config = dict(
    n_layer=10,
    moe_layers=[0, 1, 2, 3, 4, 5, 6, 7, 8, 9],
    init_std_router=0.0379,
    n_kv_head=2,
    vocab_size=16384,
    norm_place='pre',
    norm_eps=1e-06,
    rope_base=7180.0,
    parallel_block=False,
    optimizer='soap_variant',
    lr=0.00366,
    beta1=0.95,
    lr_head=0.00469,
    schedule='wsd',
)
Below are experts of layer 2 (counted from 0) of a mixture-of-experts language model. Rows are named router (the router's row for the expert), down (a neuron's output weights, with its number) and show model dimensions 0-127. Each number is 500 + 25 x the weight over its row's rms, rounded and kept within 0 to 999. Numbers have three digits each.
After each expert's rows: "comes before" lists some tokens at least twice as common just after its tokens as in all text; "raises" lists some tokens whose logits its average output raises strongly, later layers aside. This comes from a sample of Wikipedia text that the model never trained on. Tokens count by the router's weight.

# expert 6
router:528507475522486468454503486524487522521509471518505503525514519502518498489494487461536475485481497457511461475523502427512489494477487519460480510535509486503475523514521505455499478466473498520468530491475486450517497532531502495529551531516495488489493486489508480456536502515476538481487461463469456512447512476513499521543485545498467460504481489475472528564503513509483499488518
down0:468504510453511506482501498485520463467494505501496483509490503540513483510483499474455498528527547521454470491499518503497488526465498471520530496509466493432514515475499490535530489476490513488488503538517460515530466501468485503508471504540488475497506520491551473553451474507525487504449487506538478496453499500496490563517480478466512544517511496482499497461509541515566499500481
down1:498525489491493497489529477464488480501481548529474504492515486478502552514501521494509519512523497511427497506510491523516491436517504481532531474420500554475493501516519493464497487469505481504494497505537514561505466532460495459479460492471515532517542542494481475503521466504523511503512475465533533514517526528508506474531519525505532512514526510474507482499539500518528487515537
down2:492489480515483561543534530494534477522472529496520496461449505568496507493499511511476535510509479518470491478504552512490502505558508525488526500488516496531535523478491515524481514476547512492518463460539525488496520474494502480503506493467471490527466489505486528487491517490498434495496498497494529469506447519487504531500513510505554489465470526478540488470484493522542514545516
down3:478529494490535537512480487458507481519503473481492474555498481518447493511474538527486491503505488517463523508501539467516530505516565506529522490507485526505484429544488507502456518523511567509479524518480517511449519489530452507499462528503512493513484518501510490505507486446485499498504534525506522520486540512457500494474527487518504541468535456528480463518503511495497506505490
down4:501480473521484517488514483486545529486533504518525516466472531445445516485504527459506466492520524516447536500492448500504497449532523525477551503518481529460545548474521483512470504536497535503490528462523492485507487521526472494506486465523533463508507526511492534503516503506458526497477504495492478522464510462538485465495524524478500463461492466500500492481517496515512509527480
down5:471463556558508488496511511470486501507467502503512483487455529502514539530509479523463534503461548516489496504490483508488514507487490473491453472470468485501536519517443507483462485495554479522500472541449515524496504517539472504507500515500502495510498508504471510481501511482492529462447506490447534469514503459514489490491511486528514504541505499528535546481499460506444512491477
down6:489526514453490462512468515435551477494512521505459522498490572521475508530476507519536499448513501512515487525436527508493537523461483509492495462462481487514540515516524480484480507494509505476481514481556467485464501514482456522476493469464529483510547488472534497495504505504492514529509510482487527465521518537517484471512488517529527510488508479499503521512460515503469536514486
comes before: " the", " was", " he", " is", " it", " they"
raises: " was", " is", " had", " has", " the", " he"

# expert 15
router:523524495458531499458438477536544515483508497466533453483470529499524509500511515537496474486502492494554478503498473486491512509506543504497502489513521520507497500526481484527503534523531459475518503475517500467505572484501549476513532430535480475510482488503508516531538490520494496515492468530503477518513502515490498535467526481493496463484469502455476500470451479513463484509478
down0:515473511516494478480515524502482497487477504463480540474516484498503497524478467490501447501446463465539548521482492526485552485521497495533413543510478507534489527468540494486516511499509528465499482486491488514488522545507509474497539490500472506500507521484472494497457469483525474511529500495511464511497498550447501523501499485481532537546522477493523498520495541539520511500538
down1:480496540513507504470474478513516482476467488500550516526470512460491471515464518510503454518538469484520485515463520484489493469469502498500523508503497486513454530505504504516471453488511563513521487462498524456516528459509546506438535496537517492458492474508494499519467511511448484532517559518495482522530498462510518532489507482458467485526510456509490511495461497506507512507528
down2:507530507512527476501526488504518482501542531516507496489481492538506503504473477488479517488538524495537506489507481509535536499504531534488479545507471483545525516497519497489502486439498478512492489469536492545477509473517511468520486516504550496500510478494469467547546438525508496500554513529492498491560545520464508480485498516509470514454469479423496476462485502512503507497474
down3:531491488542506537516491500483520457506518556471536462466524501487469495485537527529484514542475465520560525472531502514500518535510543508483498494529475492490516470512455515540496501500476544482490520453461499455530541489497514547490519501480497499495472503494522490504479495472487517476511551495481497492493445510535523485537485484514473484471492472469533477504537517489514508470532
down4:505526473492440544466550512516473493494482512488523469507516520502506486467508497477480543453503532473481500531462507500446483496540526502483513523547518495465477509437523505441495496506526512510502493527488474500479482486474489489493477465481503533533462499511483495484495550513518477457519502493550503476522487514508529559507531447499503507511484465509516486486479490500468485460530
down5:572513466518470507487496496507463530521498498467563464523499562483507510496476489477472500500455537502524470508514507497481498522506481444497460480500474529505507480511493479503479465501464501498492526548502492478453472486481511489473477461507513521554509508545486512499491480489489473505472492505488460487540506476491495527557494468473507521445486521495512483496459510453513521524475
down6:525522466509499478534530466506474497518502531500507473490485503540495502466507480522484565483497497511478478479488522491530519487557546437482477502487507490509536466514462518525498498476491484489506505481565527504477494475489512483542517494507511455466490478520509514493518443505521512502490497485440481501484506481484506500487520557486523456497523550459508463507479468480468482528543
comes before: " the", " that", " in", " by", " as", " a"
raises: " the", " in", " by", " to", " a", " at"

# expert 22
router:488502499528504538456504510523489512553519533459521527485515536517518490522513506517490509496451459534435508512522534472471470521493478508480474484471519442477466521518467518488523498492501483482540505498534462512477467527503529499513542511509486510548555508567499492483506476454473506467533493491486505492493504542509497524486477496492492524494471517505487467505530504525511542486459
down0:490517511496512437511465481468526507513485495481542524528483480497537516484489504490486503534488508505527519520509534522479484503490523489463510502531483456556518486442492514491540482529523500509503507506526496491469538502550511503494499567506519465552539486478518479516460472495496500529489499494504512503475540519510522466468524454504496512443529513543534513529558524507482503494534
down1:536496521521531480448517521474455450528492492444485504434494528510498548480468489488482497506538550487528524491451503515497501495548504469499509510490468525481517491479490520520499498521438480515504487508548494479484490460492491497483484497521493536510483501482522492559500468545513541463495496459477530497538503515476507470469476488474493497504473522471526491473489481493524478495469
down2:524526517483472526501494490477507498491553445497484514469496513450521463495514474535471517505527489491535498500524506517490524496502532525444541494489489518566518491517526505532513492471468476520465535467463510488466503495460543531481481511487468515465453505492509489525502513526546521508512560508515509434512518495522483508506508494533459487456522523479505502498492480474520471513523
down3:492503435487503501536531481472510494494451495522523451460515531526482510514476480451520509451518507518472457505494492509522487480517557504474520468503485478520510486431533463493490539510538502526494537441470495477483472494506483493484470537501516458504502468489500478499553523476519483536488495524484508515511499492477488515504528528514462497463458533523459490489486502498506483508522
down4:518482501502498491535494514471532538535499519505526512518490523496560562496517486449493493504529512514529456509550508509456505531519506492472502526559510510517486541490521445490503506550493511511479468485491520528498485459478502498478520511462500517476478460507495489460481519506481454486542536551512512512513452512516504473503471536487527510488457458494510529478508526468505503472507
down5:531508510488495555535501530530504542513473523477481467501428466491511498533487529535488538516516533523499531489531478516511450536498515472487487500506501491540514504506506513488480475560463570490492500506479491490554505504515493503515514529495512523521482510509499511460485521530482553499539516522493530515492507465464521446539527525491496500559511495508499515534513526509490482512519
down6:468542514503481448489503464452496537500483509488514453491490558504527501446503479446491532456502502506495565453540468529478509504477471529553480477516509508492484524521498474494488516494486521511502460515514474539478538479492494517519521527520474492520505485481512456492513506523480487498490497510540491513523523499485485520507490485515529490526534435497513461530495511515529531489543
comes before: "\n", " ", " 0", " 1", " Genus:", " Species:"
raises: " for", " and", " in", " after", " with", "\n"

# expert 24
router:528484473533486459494513479484501490481525523505513532496481464522530457476514483522464530471526483496459479540488498513459520493465480531491499495498501481523533503517471528522481517535466509536536479499470509490515493521518516519486513442518482482532498532539512540461480480478535532527511490515542454492475531503535531529546488533507493503455478465530518478478509470475481454511520
down0:522528501499507505501498506516457492523491506508525494499531502548513487490519463499468493499450492556500491494492523537464480526488534530493533533472524538495483493534530483486526504471542503465488501551488523498531519469495504464456473534501503557504593516484497531517510515531497505504526520509485521510500506505464451522447493498506509506536522518471510515545478489453519508500496
down1:484497474508502473465484536524492549513536454494516501514496490472495503500528488531513481484456466494508476522509511511516452505478492497531523488483469519476496523481441463489502481511515550483516536504488512496483509501490474506466518517517492481522536523517497491529513505461518500514461506521458505454518543502428470512527506512495490468547456488489505527454514535490527576488477
down2:472490445509471533513504556493504498479489549501503470467523481499545522513496485492491495538502529496531502512504487485547490475539473448543504473525500518495558461535463522530487494490515505480453528509468500474506504494483472528517518477529539524477487503534496511496477466559505521526462487516484517526503521498483500483540488519506462539465481478514469507511526496463534522512472
down3:500494521509525497494545548469501523494469454518524487513499462484521492491494518484539524499501475492526506441471497479516526514516493532541479509514516483492524513512494500522483495466493498488543533522501525472513445473483469516520509529472499589535510500490499532512462530574487486519547495478488512543506500504460490527455529486540483470481504513523486520487468530491507491511485
down4:521477502473484533460517454512494470480503444494494521499496485509512506513515537479543489532524494528540483473512455500532509480485543511486536511525500479488493502483527499480496462492477528471501525570442463526511511482575484509538515498486490468498483466480501513465505477494503510484501495529496452541487526520502499522523474487524558492481494494491544494465532509519495538483528
down5:496500481495490455499497520499474520484535549527485509506484495493518526532456536514519493498490464516546507490476553500531491507474513479513482505504461481510500518564511502474531509523505502490504491495505535523498487515469505521469491507499523467503525517489484464429500515579524478529524500500500486469530505459512431521473521506483492524549515495484523519547463528480539498510539
down6:484492504520471530518506516485540459536504506541441508491490489490507483515507539480483483473558535495428487517554505490513484490505549495518484516502505486517489514513540518502448494470505545504526480491556512482522515478500474502508501529526484483508498484498501541503525518463485531491541508469513458507523477502477471531465552496489503507474568495474481530522519523509532505502509
comes before: "-", "|", "\n", "|---|---|---|", "|---|---|---|---|", "|---|---|---|---|---|"
raises: "-", "|", "\n", "The", "C", "\""

# expert 10
router:491494478509476532484486508462504518507508498464504508503508499473516476499485527502473496474433467536533478472501539487503502487523530515509456512513481517513514559491525505523507507519480498485508501518533453498487508538506503531534483517445527481520499500543531531519492497445460493523489535513469485477498492495434516501496539469475513522487478457506491444502507561562508480524498
down0:494492560522481539475501503495479531499488519458538515508491493527528553492506522483508523521518479451495502492494545540447558489463477507546507457498539503494507506496528563530471476523497498483541476497500496497439512500441506496514513512465499505483510507511484521509504512503530488511502520524520559513516500469486496540502519483506451504548485497479544479483514475507483505524498
down1:500504474485488508485468498482485508513531484492534483477500476464512525528528520463504480547492505487511545484510527499489528472438466503501515502548513487508507496477467489533460464503541441492535460485485510487517490528486513494498544465518506515539473458480516487492552472473479565472467490530460497517489480494472540524491483510481506497468511492459518492486512495464445471484502
down2:542480510517518475488536483491497540490491522576479502516511536515480495492488486501510516518473510491546450548489527455516510466497507493489462512540484477474496498548518515467480559502491494499530501478517506525476514473486504486529482464505497487480433504471445485478513458511484539503498548488512475513521481518467480483473487472516479504510496542538495495492490499505481527470444
down3:497563545509541497509508503515492477506474551504525516460524490511530479462509504526507562507476548471522494498480512489483489533533503494504511473486534482504494496469528533480520491507527514497459528505504515490529487503494457537469462505453497521479492526482524489538522513463439514494531535510547462493494477521475475504528482533467513475497497517494483529547488511474488468491452
down4:521520485507470498490473482535519564529521521504521490545515539514503492520485533515491517558532486477503501494488493468514506521514529516480440506485498516469492509503554516554497519507532515490557523469535540494493506465519494473522550521497519497487481493480468514505441457538502506474507517468470517499484513527479531495474537484533483501478494440489485480520520462488479485492488
down5:507485485490491438516474500520483530468522492518509476465529505515574528501524476480493475492489499513477532483512478468550499480513520565482505507439515487533460500543490479487536525508514514507516518538502506489480445538512516480489500528500485509496503475454500464505477492538493514505486529503516503468458504487525456543484475515546517497507507532481480480481443480498487471480486
down6:525518505514519450485501459510522483501539466482508506465497516509492516488519500482481525456527424506492448524529532451522499505560500500457481536488546507488492462440519511499506492542468499521511519533478530506513496460509551557511517491499512454457497473523483514487484488526470479492510499482524523519474465486478520504496488498506467477511500536501491506474480514504507511542493
comes before: " a", " the", " an", " been", " also", " not"
raises: " a", " the", " an", " not", " un", " all"

# expert 25
router:507529498503500468529508504523501465500521522480525527471468471500521507481512508541469470522543483535480471496482483485502471501504566529475520469523505486508516483475516450493471467502524534518495489506446492514533492499519512482481541531517494462470527473503490527487502462494502527512469484515564464466540502470514511538498497462455477476458515453467527540491516485477506496476528
down0:500451493516477479523482470486501495540491480541472483482507510506531542504484531494490451520488467497495486493520478514494541497519461588475543501477487522506473495502490522529509517528472488462481516478484511448521500466476506493490487533476457483481511512492469460503504483481477505497529526487488454508539521519526474504498501500480539492480489502515523513532434490483520567541484
down1:513541460502488475471481478517515484507496476533497475512534495503521525485504490540488545503471516490505481506502467473523501464518532466483514521523490522477534463452459501511505478528543532535460503494472475473481528473493519574511498529521488515475525536471474539485527454464504483506500515510541457481505446494492500485515514526483511482514549500492473461546494498508526533486501
down2:454471520437513456483551482525544472501500494507505478481477516538523512513491508495551482516520506517453513459459482527490525486514498505515507532542508461473495491504569494489543468503506523469481520512529484546517462498529465470480515516463517516518500511464493515518451482525487513523493508492485551483487485546502509483504509492479526461467500526495505498459497489483470502510466
down3:509479495490546512441503504488478532500455511484475459509483461499462506513461480478515456472477510508457546479481509506513470515518505486510480518488499485479487500498477468538536480484521475484495506476510498529488558514477465503488461493474492568501562542503511478533525489519508471563538478490502528521471469528509521490479502492517537516502529509503467458518459518507490509516496
down4:514533467478487487468549500502496503499489478476502488453498492479539500489506507542489472482466481463521496459497471522458504489500474487475466470519522530518501520526479484468509502514480518491484516500503528508511496507500490483508510495519461517514534493474547472496512511486520530509526446495558503478510524481496428534466516447455472480471529463523560491508535521502538495471546
down5:504502482515483504461476472492531508539499499478493503489466517522518487559482533486522481490534527529520458511533476489529518441500514496523488488443503531470531540544581511516502544500496488481502530493529514536477492449477512533493519491512519454527513454508527513500484491511500457522522475479505505478479500474513495514470477505463530480493486488531512533504450498482517495517530
down6:501489467511493506477465493480507476495485505504472480445460481500509485463484568531468492497491497494528514534515490481497556500512507507478476482458477536516440477489508530504478483514456468489518559484532527501536529519504468493544478483479468538512530489477495501493493481483528499508475511460524499533473538476516526516476502492506540509495552520520451523476489450519523486516509
comes before: "\n", " The", " He", " In", " It", " This"
raises: " They", " However,", " This", " These", "\n", " It"